config.yaml
num_hidden_layers: 12
n_experts: 16
moe_layers: [1, 2, 3, 4, 5, 6, 7, 8, 9, 10, 11]
init_std_router: 0.016
vocab_size: 16925
tie_word_embeddings: true
learning_rate: 0.0108
beta1: 0.95
Below are experts of layer 8 (counted from 0) of a mixture-of-experts language model. Rows are named router (the router's row for the expert) and show model dimensions 80-159. Each number is 200 + 20 x the weight over its row's rms, rounded and kept within 0 to 999.
After each expert's rows: "comes before" lists some tokens at least twice as common just after its tokens as in all text. This comes from a sample of Wikipedia text that the model never trained on. Tokens count by the router's weight.

# expert 8
router,164,203,191,215,174,228,201,176,199,230,193,189,237,226,249,194,235,192,214,171,208,197,178,158,178,186,193,220,160,224,228,214,196,210,143,214,192,182,189,236,207,190,206,175,184,194,200,207,211,155,206,229,220,185,201,182,229,191,169,192,188,175,195,225,196,172,213,213,210,190,233,226,211,204,204,219,209,196,188,206
comes before: " ", " the", " time", " year", " years", " United"

# expert 3
router,190,190,195,213,225,205,179,167,171,188,186,191,181,179,171,216,189,185,199,193,188,206,212,221,198,186,193,193,171,179,237,222,172,207,214,218,211,183,199,225,220,203,219,209,240,217,170,197,150,211,187,187,187,210,232,181,205,224,235,226,169,217,209,201,218,190,191,178,196,164,218,195,203,183,189,203,199,202,173,201
comes before: "0", "-", "2", "1", "3", "4"

# expert 5
router,174,207,207,191,218,195,200,177,191,190,202,174,192,222,173,217,216,204,190,201,190,202,219,191,181,204,182,165,233,169,215,235,207,210,212,183,218,203,204,204,253,207,212,171,197,208,190,210,204,224,196,213,154,176,187,229,191,193,232,215,194,204,212,166,192,195,202,204,163,172,154,175,173,199,231,169,192,204,184,232
comes before: " |", "–", ",", ")", ")\n", " |\n"

# expert 6
router,181,206,208,221,170,175,196,210,223,217,236,161,210,235,171,180,227,161,185,180,181,184,195,173,187,192,176,186,242,232,213,192,208,196,230,197,209,216,204,190,206,148,212,196,216,210,227,213,228,241,183,185,222,226,228,171,180,168,197,169,193,202,193,184,190,244,185,197,197,222,194,206,232,179,215,159,208,217,207,211
comes before: "201", "200", "202", "199", "-", "198"

# expert 15
router,195,191,188,200,215,208,230,200,209,152,140,240,222,179,203,219,188,209,210,201,212,191,176,231,214,192,186,227,206,176,181,195,180,219,206,201,201,195,200,198,186,167,199,203,234,182,203,200,181,167,208,194,189,214,187,236,205,163,194,185,207,180,206,180,198,204,220,207,218,214,185,192,213,208,179,183,174,214,193,196
comes before: ",", "\n", " States", " and", "'s", ".\n\n"

# expert 0
router,234,213,175,241,215,194,218,227,161,208,210,222,202,185,200,222,185,244,147,225,203,178,193,202,205,206,191,222,185,198,179,197,210,170,205,186,219,200,208,175,194,178,164,196,193,219,193,170,207,198,171,227,178,201,176,199,223,208,201,177,204,213,186,222,187,224,203,203,205,190,190,184,193,207,193,178,163,250,207,216
comes before: ":", "\n", " |", "\n\n", " of", " by"

# expert 7
router,238,194,186,200,184,222,205,208,220,196,196,207,187,200,191,206,233,178,219,228,198,210,206,208,234,232,206,210,207,203,169,179,175,200,192,198,201,187,199,175,209,234,177,214,191,222,208,194,214,171,187,216,198,187,174,207,240,223,165,215,166,218,199,203,247,174,189,224,237,185,220,202,217,223,215,224,207,219,224,239
comes before: " of", " in", " to", " for", ".\n\n", ":"

# expert 2
router,219,198,203,155,196,210,191,173,219,215,189,235,192,201,211,214,184,190,196,214,202,181,189,239,177,243,203,172,202,193,175,212,228,181,206,216,195,235,210,235,209,204,175,181,208,196,178,208,181,155,185,221,187,203,191,220,177,178,188,175,181,208,188,190,236,188,206,213,204,193,201,205,205,163,209,195,217,200,166,191
comes before: " the", " a", " his", " to", " that", " he"